config = dict(
    num_hidden_layers=10,
    routed_scale=1.0,
    init_std_router=0.0298,
    optimizer='adamw',
    beta2=0.99,
    max_seq_len=1024,
)
Below are experts of layer 3 (counted from 0) of a mixture-of-experts language model. Rows are named router (the router's row for the expert), up (a neuron's input weights, with its number) and show model dimensions 0-159. Each number is 128 + 32 x the weight over its row's rms, rounded and kept within 0 to 255. Numbers have three digits each.
Before each expert's rows: a language model's description of what the expert responds to. This comes from a sample of Wikipedia text that the model never trained on.

# expert 25
What it handles: Adjective and verb suffixes. Word-final suffix pieces like ing, ed, ated, ical, ular, ous completing adjectives or participles, as in orbital, intracellular.
router:176122137165155125151105182114115144091176106102148105126204101197119129066130162099197158117134168139136176115115126159136102159150114136092151152148136163109158109143130116104044058138090061131155155143139155097164130083126114134063094157102106153114185120133146183148173128140105096085161132106103195123100199124094121114138129158105144101102138134083105175169060135118166059165111130133169108079135108128139121175075155088065150090102143163121129143166122159100173161161155130
up1:120086158155100116089114090143122156105145126096109132160126151146161114095153084135140167124186157088088046139081124090081166108115131147146076130070103085112203098092075100176159152083124178132126166087139154092154124108130145115146190117156117154109114125117097130127065154085134133094165157091122124104180126157130133104135149158047100175161143119127128151162143080168132145125103095189142136195140131157104131100113120106137117194121143138141152099158163055164147075124228179
up2:129104101107119091148137119170133196131115079171123169101118123100140142158153146124119189100089128115139157125108122116167123094123184146134171155087166194070208080108119194179096111106079155165145117117115142108151107135134131069155150139145110195171119148171138153139163136093120173189118121088089123126133125116162153096094118145097110131119150080139197171157131144141146145147136120097128141089146198124121023142088145112160128098076125070078144141110136107160146104111052051
up3:161106151133128089151113106116180100117121127128158100107148182103196097172178091132115173110076131127089115098138125107166116102132226163119099143054084162124139123096147147148112035168133116153158106119102124150122136126141147111121128091157089104155143169109131101074121167103151107125145125176150083179153133168185123103092174135124151170152086153074103077078164087149140112061140112117166157172119127161151119054154093086125098179120197102099067117131099143158142164134168160
up4:094153121125102123151115107101097155125066155107115184154083131126125107193197084132110146224159077124164121142145088106189104106122080160123130121092127100122153097125103071118111175119166174077111134111061069142147124080183129159095145084150140134102113136155100105164088110127117097138181106092158120107138045148138144102105106158155161139103058153172134084073130073184109105110072157173123123128135110096149129054164133119151127134126130150186070100104106144147157115113165115
up5:051151106123142124077117128202099132143120112115168126142137146111212171116162147151188123179077119097109138139124110112072104188141104128155051108131161123104172123097107155062110152139118088178114094174092147171066140121113133170133099124137087059185093143142083125157103117122153124118085144114167134092147145102133135130085109192118155104151122108124135103146113103111085111127143082134103165176072199072129164136153138098092146151115132097140180100061097150177155075132154086
up6:155046120168085083126139144141166066126086166168120133156156133077184085121144169106136100167097153162098095091098164150151159091082179111141119155171122121153117078125104157157133111198155083165127123150150082178146148149113175078157149157151173140163116172147098152115088167134166155106124060159082134132129167153118130130104091092150098117173142168087145084117149074157138113115106149136159137100167156200165139093168137144144135083154103064047097114134077127133088129169146128
up7:106081133165115117143121119152139151067149112104110153060095168160147137151138164098132135109085144107138142136188124119070170103112144115146066120128077115129112146135134058123154105112062084139092136099140123083025154097099189108108128146136138143115157161198114085152139172111107153170153123135160075094074118129112109117133106078132151132148155146103119137160081053146122147165083177135046124172166145156098150103137082106126094146230155125118188133112109141183145092099139130
up8:139156123213137113090152056111135103158103118098142086140111150159102116130145073098093115203161120093084076110096166071142139096123100115130153063117193100145148174124132123123082157089092147156147146161123140122122083097185092140167143118157109173099080143125092120169080158109133106117114101117117109061164149150138110084132177074080063129170082163154133151168099133162140092077140140172080166153140096130137128092113132153122113158149122142168104091103161149133114023089086138
up9:100045065143136119093183131120126124187087152113107165115111137089127095157123096091131134203151127102111138177137122103159124154099084106133142155114127170176091165171112123142108138134164131157116154090069101175134113052172093112145094123166155138111098165137087101106160144104106134132094122135102131144132090098088194085116120118182080158150055171148162130101122174176123115143164106168097109150180110121071024084141144139136135139152120127170095105117061150132072075116125087
up10:160065121144118080113158111135050146117134165114154116190130131101134111141109052080152149128161133111074116144122082111099123142100093144131139133129112128118115085134087056142101126114121218137087190144105166129108138078155178116144123122160109169103097146119068122140149195154164134127144139134133118130165097115190108164145111106140058175104130066152170104138164157113109105117100190137133086090096105153023128091164135108180091145135150129146069127082128166131178116106195135
up11:147116177123131092171119114092063149132144092164101155141164157150148109113178095093080122103133101104121143154070079160140134070131090151140146175107123133112155164150137147116169114135166144158138138082139159166106157078164150148168116065173058143215048141084115101081115180089123130141118138146087120145119124111216142101153097084158135156144185120133125122096177157122167145081146148133137117088176126151133078122162120123113115166136111177156073172157168090133161087128187193
up12:147100039099110117146173129113086138119152183088121187193118155148120117146158104142167140166134131121124104198106090136148145085041172092136106132151104081103134127065159117121150119116151097145122142130138096100133117148063152065114157123133119123129190193108137122097146128107111172178171105109081094122162128122159166126071146129194147121153053138118187109150165125136143129150129106114117124132128085111174150109197128099117119157241178090091171127128160111139174124159159140
up13:122143066169092151142139148168092120119125095086085144192131122124157136116180145096159105255131161109106102127156095105127125148090115148139085073104151101132164135143124082130141140076132127155125128147125121144105069110191155180174139113158067093163077149161083196057086148142125163089101101148126170075120131126107184133098095082126144121163132177119189147148134128145130114134105203079133165196128127090120165126150126146115138109178137116134159111123118084100173156143174107
up14:147131083151135116077113138126129158104034124143164159141120163109095101153166147191071143120188145099079095190065130084148114162143081134088102112095162113155153194104109091101107084096148158132171191146125129158118163065159103122184139104111156161168095139091080123046057102100093109114146095097104130089159150151164109094143131130097080162126113102159122105158119108102163118104104170139111147098113120139133107148153138137119113156159086136181079127062176148148152152081108179
up15:100139106091128088135103121078091088133158125180119143096125127147144082129183096145100148106082102089127097142077105100085051092116135123155136147134114122139113204122114167155116135110146141106124139123143130090130148128115171109179149087174080132157131131043148134154095182053115147082107104116104160110178161155194120120123096145134152114191155107109154123074146099105153142114170165209113109114106112113089163118140063049145114157129141169151110102124188143117196090153192191
up16:152106095080119162151114094059108103127180142111139124062133118126106133126150098097147147131102149110147105098103109170155111096146191137141073164157040105135110121106078164165127129110133094143167129152168116082153154171120133061145150097200098173122127170113129076150166109083124163112125078123028152128172109152143096150108106098108152132199112054149216130056127112121126175148132096162133125106107125086098139126145103150161095148142184131111111133143164106132135126203176131
up17:109159117127135147187124109145165093151148137102146176123158106131107115098164133105074163099177112143136110089085117099113107114099155134139077148063105145129137143150111126106182073088101121146119107109122175094074082172156061145153154091105028138147040109105126106143156123084076132122118141096081118129128130140118144178093113191095191167197109065110145099136190069172116182078138135130107149060118142119102113151142120164137124152106110116064103139091110087150084134168102126
up18:108086123171119101140088142111115122059116154093085112169158124153172149186101100107120147121091109071102155112145113129120109121129109175126104134140125147138097114140121158089135106152109125164106143148135114179109173108167139079153111081106097157089110136132112134247160189112122129112144110112144156104142070117138069165086143069179139144148056118149054118145107089145103070192056157121075133137127116163143101038162167137128157145165106073149160142132154165117103070139092093
up19:104082111137095112124196131197143146179137121157186171118065165096163192151126107112131179113153164149095114140118104092160121136132115085151094157146132135092160098080105097140163171123063139132145070077059105135151158099087155179167144180112100110142130166113097155089139117102142178146059161108120140094085168157120101078141172161121142117156165134137141162144173154118129126114147114128150152178099171142004137130183109109098103122071149125151159144144120099164090173145115135
up20:128156106166108089106099094130157144141071089113138163193135137100142106166201146117064162141111130143139083190128163080141134089111071154095064048086117096108139085103129082095111122127095178117122115098109084115123054127145110139139146151121147142087087120153116096135110158107098155110147085115159096063132126125087082122149155165090137141157096057178090097100179124158122087105123158158104101122081145156131129041115133117198130110062130105169181117120112190149153142147140125
up21:118105083191158180092063093155141094137104110164066132101097107101127137168158111181139097154145136098144100167097133123087149149089030110148143150097079179235067098135107132088134129158112122099133093169134090120119065110149133088129130130123108097139146112107108109194147179102142133141179068138103095108162146105090130073112104121129127124150094156099115127131130167164135143108170082129137141122143152146169086101133116141085137167120154084073091159092154077150063061104133096
up22:122041073099093153164136114140110109143143128145132145157123111122127127129180133204185132166101196098100102193084065120152145109125171165142131115061142127097178191164099140124099158172190188153109148097116141171154150130121107121166161114114163127107130139120120119129085161106153124133093169129124119130129144119193134118095175082112160223142086145094206164138136114115105107065166094145060193140107163120153080108142114116128113176095167077123107117123123135150155115139174120
up23:119118083151086126110136059166117118177123188182193080146093170152116154166145164180131120168129118089144120146156160166122134120109134131167091111138156150124195118134126088123097135123104105118105095118142125113107089077141120080134072098148121134111128128173132183083062150089102122153196131068164102095196121154065075140098139106104097111118123127110146116200078080161061154119138153101108148153104116166121124112133130087123096133114193097147113133108125160228117072084142085
up24:128126134155099089093135127127159142088088151121131158108129167049139118160115172175160119121145133097105100099042136139150127085104128109116153168159127118165043104109159076133126103189111143139162185117132097129139167120109153174146127118151145129174105196151151162112125105166126084088155012138101135119129181083142081089137150140061089145148098100110167166126150165157128113152150104152095127128151101160170133117125075111137128099193054133101085154078144062082117160159128156
up25:097129093149172076096141130190113121131101131172079136128160149124133101144115152145146158112172139028100108116090122115085174188149044113135187152139122151145099143152148151114156144106109135173081085093086134149083126100122122166149097143126060147147126143121105128159130134054103078085128124096118153130153140157078113132084096135110080089146137143125129119128132181153107198094198126178158116121141186176150114141163095099150154184136078118063164115149108100119118155063057097
up26:135149132136152150154131117085063137120149140066171100118111096107180085169155149055153114148146136125152141198160103106069120096136091146131197123126150129087054139174152139125148132138201142206122138157114135134091138189150089078122100091143110169123137158103141135091119128116118131166101122171131097137115136167169124175179113168161122186099098113114102147110143169132122139050153205167152160137155104100149113110186108088103115125088110162126169148059177130125132102151049158
up27:120129089126068168130155117097092163138158103113118131210158155160117116131138171069122086133194153143089073121109141102071148143087157171124144105153119078148113198167138126088123144114121162122110172206180162101091113107085099118138166116152052147148139138156126173130126106115105163092121191137183105108131134149189124135081156129087144142100172082095120143134149129133129153062161156167132203121140130106080124108124159144116109138203141105095220143128099157158138130194119123
up28:164127141124110098111148133178089129132115157127091144110203114119153104113135171069175193138116125121129112121167069132155117123176127156111178170066075143179134080141109134126149135088145099127133114090094090094167150144139203051127152115131059101124174189134098124123161182068134115123116104048095131179149122087117095169127099118059106142137145104091149083078144089091101158162132123101137225124097127106062149143170133140155135119140102112104169161143122083126161131121160107

# expert 0
What it handles: Names, nationalities, country codes. Proper-name tokens such as nationality adjectives, first names and single capitals, often country codes in sports tables: CAN, American, John, USA.
router:161128141158114129071076155086145124153116121080112144170127090093120136137166184128174131078109138100135145105152138174182105170086144189080107124157111088105121182161119085179124111148181097172148149121132089171084206103082099128154135097155064147143161142178107174178086108090075146121135121131124094148148089175049071094167169103174125169140119096145138172166114153125146090118155088068132139112141143138052146168150141109159092106161091132138100127178155128143101137087145137
up2:140091108147151134140100140149063136099178143101208172099103118067130122132160109143138154133143085170126102133172155121095127171126119066128175098089169127154114064202162179124119132176117073088084081109114148059137088046140112143097133084140077100098156142117131097112155165086100119096153124137090164128143091078129130078110114145127160096127109129131189137146104114191097120114125149124148075111177150040116096124138105112136156129127139101094173117170136067045092112124133120
up3:080066111144154140143126095144177157140128120110186144071150189067157142138142134139108136121133145142129132105137084088142146115124177085183148124053115169171094127158125139129195122111088175155155146139162153106183163101176135061138163146122126104114088118093187123173155181157115112111157058130131125112135148148135141126129037130188158130124141108121153106126192100180136118116153178152114079137107147126148131091096128079029089145107158123171089152186156074114105106117092112
up4:181110164068129117101141132120159131164107171086127126097110137190151105133093101166110118110188124099129053158075163107090104124111094106207121160077117175183145130175094089110128118077132109116094110148093203105125134116120136111157096168140143175153111144064114152108132117095093128092178176135072122096101143089130170134156147140111184132119081177218105104101102066154132140135120124157088166129171180107155089104108110054179084156109121099143148158152141072130127135114137114
up5:133175116175091117174113163184146145133140125140121147166167158124163135167136104066140100167094176102091158116136158075125148135109134165139112108107145133146144108072106144072097084127123154130090155174130111098124139058126131047163171111081086170135071108136104115122113153157128170210092114132085106062177142157145192126163094193095078121097073145097069105120153142153147131107101126120059160122154091146107133069125161163150096162100106137171140165151173111147113147084133184
up6:115095117107122123104122166111108107123183118186113117100129157182133072093122126134114098135203101080083085071125105156114162128133077143103065088087067162179162137154112107147090159104107139134092068092091100150124122080135125116103214153176126171139142118175078152163114153127142108119112144168087107059107108146154132088062102161107137143117142124166176155107122162152168122172147091155114157177137177110192137106078132136140089101103132062086132108113084090107077177122095107
up7:098103131204059099153122088159083143107187132107087124087075143144144116164137181142087127163099104129084125078166079145127103141172063129115177163103061173137102146067179093123150121131119114111093186073143116116050102120107117116140094090138146088134098170114074123127144139155108123180117090112079119175134089105106161068140128138149094078092106142161085099149123145186134197160147132095089092112186111157084140118130062153142127150124135102161121082132103134103161118156103140
up8:146082115072102160086129090127119104120096188148102105096098164123151129189161094122118137181159122134155103145169137115155118126085163114207053158154092125168155105146130083118118169104128148123123092156125107128126136124118203181107122132137123107149114165124076089075126145116122155165182102112069063115238127060142177103095142151104083119123105120113108116120151121158134176142110093133111174111143125149178139082118122157184136155069152110180085159154194087177126171122114094
up9:129162119139152136184104055170109152118170118099111101080119141100174146117177140133155139164107166204153141116137108130098117178155091092127187091077115152168113162145138115140101080123082134113050085121119145132084121101108128126166147119076112132139124181073107168110142196110135116096102149167059160151085096133144108094072111125128163104153119153150125089190198140219163114142127113163148115161151051101119138132116104105105142172156085109125160131179098100050134123164127134
up10:104112100092110084122102170126074130113169117159123107145141127153152137117130101108139111164186125066088098105104122152152139094162071139130110105104116146117154117133148132105122135090145127131078133098053099114084122083176076170113155133120069116099174131130131097133163119146114092122160122109131116109175118150097105124087144127112100059109144135161084107121088119141146165198156163159115135139125142172134114118128000126175104126145127110143197072069013166086124162113207098
up11:122097088189138115139111153142158134151132145126144145123159136084141142138150131138105169159087158158034116127114110110111106099131119062194191166122150116156160138093156178065148072167076160153160167173166145118122091149171175099144146080087119130177038137145126158157175137174144185130075148131134154129078130118137171153158139162095170139074093195092200118096174115127135128115102125117166190117108133118107124079150179126113125118147139117103126121123105121149195073167121160
up12:124124110058166157158168128145153145131150155187144074128147127144142127062074134143086087155084147115099193070119083156139166124119177123115084111141114193118143151106126149136111158056088126195114144166142171138070121146125165119137195120100131140206138124120106166106130150118104074108127113104138104096127139120136195165156099112096145121161173113172127146128120102129129136133130187111140151152150179137123152086105112167036063121155187143124156151121125144132171186132036170
up13:120094160128116174144132145145149121167074169164183135072154147141156066173139118117160101145142092146137121119166088156072108101126142096139085095081102164115185132146166140102112098161077114134158144154089090091090112162125119129100127053121104120122077135143155213087144180104135110122084086145130139131120143145146145162076149148080153103146131126166166136114095099169119107128051072193129130118123100140126064083094169157139119190156081149169129117106046154092108072152187113
up14:114134104100171149136119100153084129194168118099140071142153139114089150208143138121169153159166116135115092149136107143176152166145073159128176103125165148139131163106130138105121084144130094097096155109059127078128095053197102161146081067155085137110197152140119116119177138130143082175158133165134130100079123131134072161110174119134096097078178176139099101119139135163102120115125170167142138106154079139106094158151059102157080124167124143190219115085115151126134133124178138
up15:134113150087103170147129101128131126113196132167156103061192136151182137127106119099154115123142146098122088148120113130109126099098112156063092116145173183102195184058164129073120099130085094123146152086151168125146105091103148098137136080102073148171132075124112180074058114162129117124125188100139141132178133170138121170118163145084087147115112149117148133186131052151119111088142081143094120137132106140111101068093143067098090114088111155180104066136166163138167086127109162
up16:147103117145103094140134146110132132165157169123135159145115113113168105175126149088146129128177195101179060143073146096107119118149083080107075143073130153131182124081171157128135068111086141108144170158125202140082143149170153078101186143102148161117125106090156157135159120128129147102143129037123192100118197116143122176118122119132163082100142142099179106095154105144134115150144167178148187087116140180168115097079135151136146193078101144094069115075152076125159150137126112
up17:078108115142100175155173155149133159163090131160110122133151171156124124157171169175092090176172140151143136066085141152068137128157111164101104084112215133187152154127124134117172117125123133041117054120112136099191142162127148120118144145148096178156072156139110130111122079159119126145137113085106160108066168113173099124060142121141114088173114098126161059174183135143134107145081132145187122117150147128079108109122140159127118099113073162198099139093099078108168135135174158
up18:156110125119123144128157172145122109169130151115177155116108156088149079137105105178154171175145115133063146128109082138083161144128087123145118143133127135159132084144133120117098175163118102144186079158046095093101055117161115086141158081171093097131120209147131195094160142141117105096166051124122128084093111099150167129107113118129168131206078135171154156106125094130124091144100127194099146150118111137135091093112130125141081137144099140129209068083089160074107086182153108
up19:168053098109125145090144109127132155186082136122119120138105170108146138143202124142170122166094134112129091138112086119144097189073120166191179141114158164123191115138092167116137144154075149117149139167138159110080091180169192124118134095120162171128152142120145152085146162140149096129173136142150147107143144050153234109122116169055101070119083132127082119068121118166132141124120106126178172072083142094172116129155061144103113163134167109126124168106129094135139142158093109
up20:075046100166118116119158133157105140148135179128157148126157142121180138151133116119109195151139103090083071127134166143106104196138073120163151161129135170199153088102066113080106137129073083138125091110095143082089119129171146080151132094131148200131156181103142144101122161117084094105155149151083167118118119083119141101103116182065165089116106132138157124116129092170134169136079092092112096113148133102152118067064049154086146135111121111150181119107104108102093076102143084
up21:130109120155168156145195188145133114191146147140160128109123137153137119158130149127124209141104140173140115104144119153120170137153148102181113163139125113156132081116152111147145082113129123153165089130079122115144126097152104116146102065150184086126150171145165135090194117135151159062114085139116158096070097146135155136080105097139153139238086112100168125154094105127122105145155097157099115069134108094130047126078150148105112080121110109168198071105105175090096091183200137
up22:173109141119115142108106089135099126128147146097146173099209161170120057135225140155140154118097085086111071143121097094061138105092182092112128149123116124104159093139148138150081107152126089098117157110131108123148118153134138159048099041197185171098083140070166090157118122102120138109093089133107156133139152096175130122120163136061122121103091106119170088126109146144150127084094041183120102087086184169117110108116122155177104113152117151096130147126148091140105153114130106
up23:106091114142120123131132119156107177122157136128106087057175167125220143127146155097115159200182097042136100111139111144106161128120108124135148151077112184152156134124072103084145105130047136091141178112099168071109071153204189089133137129137121143149084137157109153095081164110155103150145105104126185101098117125122107108075081158066119114098139126104157123158132084198160121154080144118085141147165149137188090132116115082099156130093110111096144093151101090128127092164110140
up24:109143059141141080186136111158139157155091162188135107124157114082178098081084165131113120143127120074107115154092141089070077129146145142111125159134139107146142114102068151113121120085101124073142147059125125093163149128145149111140165123154170130109125151073150097134126110120097124124126141049074117073153163095215140073089127135117106138189129120111160113125137115147177146151068087170086098105142146108206165062151086101125087119136062121122167143149194177093114128080133143
up25:123057119094073112181090100125087137123134144102111192143101116175173149162137149061134123126161140108106009152141109111116078180170084119145080161090110137176107120160130097104130146125149147148062133088062125099074096130177118119102188086162111105128163160102140107091135134153104108099120193088120160092078134159116104184151156132079109089136122161134157177090131074138139098136131101179082139129117115155131105099125074100143113163147111094097192086125103149124119124156135075
up26:126119125086051129172118106118166093119131131148172141121156135101189058182134135124115117143165113137195101070146127179097123138132092136126147136102192193158153139116097124117090137122063151127103172142159157121084164135116183078164139090095061163144090111140149171150066160118135121154106136173126145109124152150157133155169094157058167114105122120125154134085203098166148080137093149144113170132184122110131098062105123089151153161080105164188157129102132106106076101194098129
up27:164086134197105135148109117198072131112134126112149111090061146102146089232160157146153107187105166144122085098151109133139126160113061112130185166095146143154076149118174121128114137178110117090127144116130126109086134113117130131120115049141148121105163146116117081149163196119122145150112099136062167116136120114179103092126092111170151129086123108137124146106184113208171171146145117142083117097216102118134073087173102081114150160108103104112117136108189077133132098123094104
up28:103096082102118072150098069122116147082129140098087138162104125169137117160140095084119127117120103053101108153140093147112063134201125105145135137075116138143129103171147133103172127093099075141069183099108126092115154089120159155114141096190106107125136147096088105101125131125080081031111121114101121118159134136135116179090157200109131110169114149096130126150074118133099167120147124143110130132106113176078111111128051148157170194146135097144183068124065223099107117129120119
up29:070104082101091143161108078142141178152088150137094096080157204117185186076107162157119093186121137114107121093162108150150120091093115174161138128086121136127131105106148143097143135103091187116150099153151115093125165113118191107199175141082153132182080131081136171047101116140149124160144184122183161120167087098131143104127155186053130134162107139120103092130181155127118161110064116141127162131164130102160132130125118105122092168148106150107157152108140157128176122190161188

# expert 8
What it handles: Institutional name words. Capitalized words inside organization and proper names, such as National, University, State, City, Party, League, often before of.
router:139150127127131131091115124113127130135147072135109128154170092084117140109089089121178136112106080172077194071112159082154104118112096174075057137131178105077155115143178094159096101133067078107145127093116153099130104155157071098094127112154175184076087111133074093131097102121098146118117098078149115158120118148095060094149155088194171084150098127121162177154107124165150083127103155144152158130162155169103176159101117127086112106099123188115092185116103167097182163142141158
up2:178136115189091104152139081159158141116171174123147167141087141109126062139143093125067128137185090124111038113147099156078112093113134111116188204101155119126130129088138142120161105088122132160143139169138172094154144130128109097156140139132106114160136183140127233169123122081092132144134154090088128146154151141129195128153108121098050150171137132095128142132206137131149164161128216124119159161125146099127117200110162089133148120169148087134155091123080095120185119089117153
up3:154076098152085111118175130064073149121206123145121164215113120113141133126096147090168165152120173117171110200111131155117166136183121091195098110154128153113213137120116124135128152123125089096136147074122096093092088125152135149218159094158120126119154161118170124135108139139113151097084142179102133122135130117116098117156143090131195126199147127123175121125174128131151144202081113083161212075175108105130123086166164124110148137138116109104134113156147126156110150149192107
up4:148130089095101117101164157079123186174126123103167177118131151129179148143140212110143138154145124128027128107064143117112108102125124162145136137133123099143068107136104135118117134130156103183108114131146077113117111055114122179178130084211148119150122159122137102128176166068113078085113115099127146145187154118184115112123126136097047166177089139114139059166083139115173160164171202137088143167130143170077075119177156120130107107159103100133122138103091129106148085135136121
up5:189108101121154059117105153169165151129074131152146061192113156129108140129134142178171160198215102128139080176116055121126139150116123172187097134095138147119137079145146119122122133147125132107134109168114156159185123087137145147127109147141137191152117147144122152134077139132169148168163174143092119087088108138132121158135090115121126134090149118126152150055150032138107104107117153186124121120113146068179112105159177209164086150127162093185110101091164168131152137131151166
up6:099100138117130043152159181185145167114135144115162159136106149099130091176175116124130213121152171125054122096058149122141143132192074141175152067100086098155076117101177162114134158128139155145116134159153145193146137111095129131142090095111143157123082168189137127172099131140166163129178148139079127111165095165095095168157114125135191126113128101144189105095150090175112119181116127081136160139165149081064077186159119157167138144155147094130119125147142152138130126183136121
up7:132120144122105129103119122074140166140115157144138160128184152174109079135106192085121144191138102145064092110125102154166101141153167134160140163087123133140198103174115102139159080123117056171075117160145111122054078104091132136105175083128106085188116130102089116120114118100135073154097177125103145081166140170136101178130146212047121107123094095092128121108178068158098149154129158152089196097103157113120107162177139138135120161151135090126160084113096125156107140119173162
up8:093109175146139115148132143135082108137195097117181113152127096059116114164169076129140178143084160142105074144163132110105149161078071034156111123108145153150120125083116117104129130170107140124119077114080086142126089123120084125131102124134111097078172146139128116133171122140095137073163103199124166120129098123091152144138080100181180168177071082108123160132211150191083109170131089115139081111107125146178106109130118117150154145137126113136121112156136075074064059094156117
up9:178133071150107075138172158196085142178093093147147145178088165111121142128185164163186170209141149102159046179092137151089127056099123148178143156118129121123140079162172188137147127149189152133106094153092167095112074114162117163138118138169142142123092170129188136115072125142140127175127160176109081059154117080134145116083158099150113168123105151123152156117137110144096084125127108154135120118098113084119123116185142155188120079132147095146142121095147177129130104133158145
up10:056138143104082112122174097135146151127138140123196108067158154102206099170126148076060116111081164117090105107131077117106153140093114154100134131078078144129130163065132098110108156123162141132098066168163159081137117152131132162131078095144119133115127140154145161096111143102070133141177114136112105130134113133112122048126121143084083158118086135107182105176166129180149114134158147101080146189105113188150137172132131053160086147121114137148145172194153136216110094118156105
up11:169090056206097096130135156119083106148097090208144115130093145083207073173104130078130100119124147155162102102105156119067144163130125155129161137064147146115154117076142166086138091142123136131111091139130161140079161146114175108160186105102112103165150152026164104107149122146088173080123090121143096117154124174140138104108140144126138118120154151134131109151159141110184119079146195172121092065070113099114115173124145083126072133142125137149110189124107131170154098135139167
up12:147109097192101103167135147093126128154194131163055149191130148118179074131104061138101145138135143112142136167137114125151120160105074093136132161069102137116179157158104145111093124181076156084122174080162105126100093092131169153143122100145111120109152160049071134160162169122105110099162129244125085108104094159139096087112161126133151127173142143069173095135147152147115189146147166146119120106142102122079107068177051139143078142138122123097124121124128138128099092115136104
up13:118133085175138075157176135128129118101113107169204076171043162078153067182108108115061159181124150106088079087122126119101102120105083129153150153079162120103163076158138125101072148120143116147099114136122112084086115131188123081171140113171125124146102157084146130084124157156116129065161117159132141068101098124069098137112142101130066139179114086081135078182122087173137104171132152121135108127090088120143122129122145116175113081123133104164181113101094121138103067126133174
up14:148105115123108131185158106088142065160153112124143100110136158091162108142147159121153154187138179119067079153092131124150144153106123148148134161125133118100125142115098150099080165083078156173128156157180128104034083167112123128127215140125141188170187143120076207125109119108157151100131156110140071077084107185106151162150142143040118178110165074119085118132146129130152142120151148145148142121093144155109139094096098090097134196098128109104197072157151145150146149149103123
up15:105091101068100104101145191142067169121150112118168167132137208106164091180131131113119157122178190113126120182082163168081106110179135116166113080154093137158128153121165154126146134175149092128148130107073143104115148127143164104163110107255152105103142131141084094146119110140098166120083108085109143111124134151121132144128135114136161099170138101136177148121212121125118098141144094110134089165211170136112106109146128129191125172146114061129123114151127189150126133150111085
up16:126083110139132108183123098141118153155177125120053194123111161089205096219167133134138196098120154145185129193117127119109184139113084112118110132092122113150126161127141144096106155168071141110136143089093100135139122092157139048165137102141109129121160179072148106168141116137150141149079190175130092103083138137131138096102124089158127125104141153104157078107158182206138116159178113129150070160158105114103079120133123114202115122134150114129122173144146111060132116063104127
up17:115092118124094162157115095119112135118128120092165067141126184102119084139151154107200160179121093109089090094127054126152117149102134144115104123141098173117156139132079153095142107171119122101092077127104084163187108038128145101166132156150139151136062156116154127118173168054147141143084131103103150113087166136154127090100082173135041175155146183085142139076104134158139131116142165155087167076102156146165095075130179146164149130119137092112159141085196080153126115136142161
up18:081076077150155143097146137149153136120146136142107141137073162101180163142163057111111110147147156134134047163134106121120119110156181079179125115103085138132102133149103116081161169150103147106144094153138141115123112106134151121208092139119099115145085176143172102135170162113152152111127080148075071075160104124145160156168138147136177188195131111059117108089157118098117167100115123119083180205125146137180085137165136111147125123156195123193152096136190089146131156167087162
up19:057159164186108120108107121135136172170132131163146169153107180148102151148095145148170143157167100123102153077133086134104155135122124132101112092098130154119105160084133171117122099050120072164140129162098144133121094125165132109072176127161124115150102141087101131125082130141134096120133109092123122137195191099142123141158090135110151145046131163180133133080178113155175078155072222146121179118079127112073125206158149123155108178069122112193143123095108092106173106098134154
up20:166138078098129136121149113060179105131143155083126129138183171135153087136115158137124141148114119027076160111142133167139119174165123097189128086099144146134142128143042068115121119098132155163087133146052076078110102115121173118091165075143157095152107158158118106130126194124138137078110103151119156155115098118185164211128098121128060091153094101138116096128142111107106101113045152159126182157133121131147082121151168084098094175153107100097123117143057104130113114138112141
up21:143129112124091162152126135133157111125113179095082111148127139171120132121153116164134196137159130076106077134131097111104126135117162132151137058132117109139124140116134149147108099096133145187169160127115127188098108156116109116205255156150105108172096132112141176113093123153146151142189138094104109152121178134174185101146138083133116132114111167169129131124196113145197097166098186110185145170140184149079083139127148149160130148113118130159116081144135024127175119092104196
up22:144113129152172135158190221176076097154140167138168136118120124095111106130159078105133164095159167128039147116122100130108134170173112094122132107127096109146097127057195211148126073159117128195148106143195154203121119153099129100134070160128132099129131107150101174107102177139099165142119147117099107128121172185118118141145123138150179157126145124104169128144107060154145218162139144150131149063155146126097106156115116149131093127109103161170131124119196175112114124102156143
up23:156110132205102130148216154094134131189113161108095140158140111073174057157134152125111122165167158130143151116116173138120151123163116144135204128124124088134171091077099146153139115142103130150152100107095112167142073063159154115180153116135127167127163193119090168177097135098140121139093183163082132028092142165105135113104109101138095085167136169136173131148122138165158097171149129177173126144157083140142102057153149116178113093154110084137114133154107111109133091074106176
up24:109106097088160085140093098150122122170123140135114107098111113098101155155103144088151100148138141157096135144132127101082163147145064144163107123082139161148113145063164086078076138111120130152076188173064136096115127121197117166144173047149124082151129141135098140137087093132179111152149136166101116123142150049107122191141164144111130097146120157167154108119144113179163080149140148101169222168169105148109153129133179136141084159165132139189124127195166075120140058115176122
up25:168109089102075168116134140114123092164137116112154123147106144085133035185125069103099115158148152105114095132150135130141099201087104130137157135099072106131170073127123121115129158169065085104157117109087110112153136117123135152119110108145154118086183153112074152154151141088124178081118156181097150087119130172185115153058108152143057148182122193058184116119130137149094146119135098173162084144169108110151104074184144110150079163182078094127136090099150117151127133079140128
up26:179110053130105116126157136129111134160158109210172173154108170080120127149099119103148177155109160126103116176130098154115193167173112125136170136179155127138176159083103083122091160142155134130126118110086131119134055116179106165171092031172094093111152173161125171089120137147118090120187098169107046109120118098126179112156121104150102150130134098117151131169128124138120149136154172120166157129153106130075123179117165098109088127171099119067165132146149078115060081122144090
up27:084102136170025104125114107153116156188159108106167105119141159132171083106122140078143178145148135128159072137126107145075183182071135117105084132086121162136185149049107124101155148114098178164146119106089124138172152089170126105175120119124093155095072148116171151135121176112129178121088100118138121114070156169146159113159109116139029152200153189123131115101186163139130112113118100137149156149133105108116093100143181114164094104119145090154190124162145118134120111079160142
up28:149083150145107104125146131158167143129148142184078233171116157123157122157164126174081109119184134091167139135064168183110137124127102062148106104113079139147180128161149218137120164149124210138191154135140159157141096132150116147128177117105167155150133134080122138148090180116125163094119133125111185109093124137129151131146094146133152123099164162186167147115150111105098137096145081119162154122170087114103124107191174139204118119120081088167134107108116182142176190152108128
up29:082115124110117082145148099102185193173164195115127159155122155139205077132144101156129113084122173108144123185083140145104101125138122089155080166086089078149188138140072191083124143161094187145155158123109098143141085073136088159169133106109182173130084135121155143170194174163131152101125099137070124085086144165161141093190102113120127167135154174086113116129125106130097155159173133104113145188109159154097102106183127096144138161147109108144143152159107168131117122126064151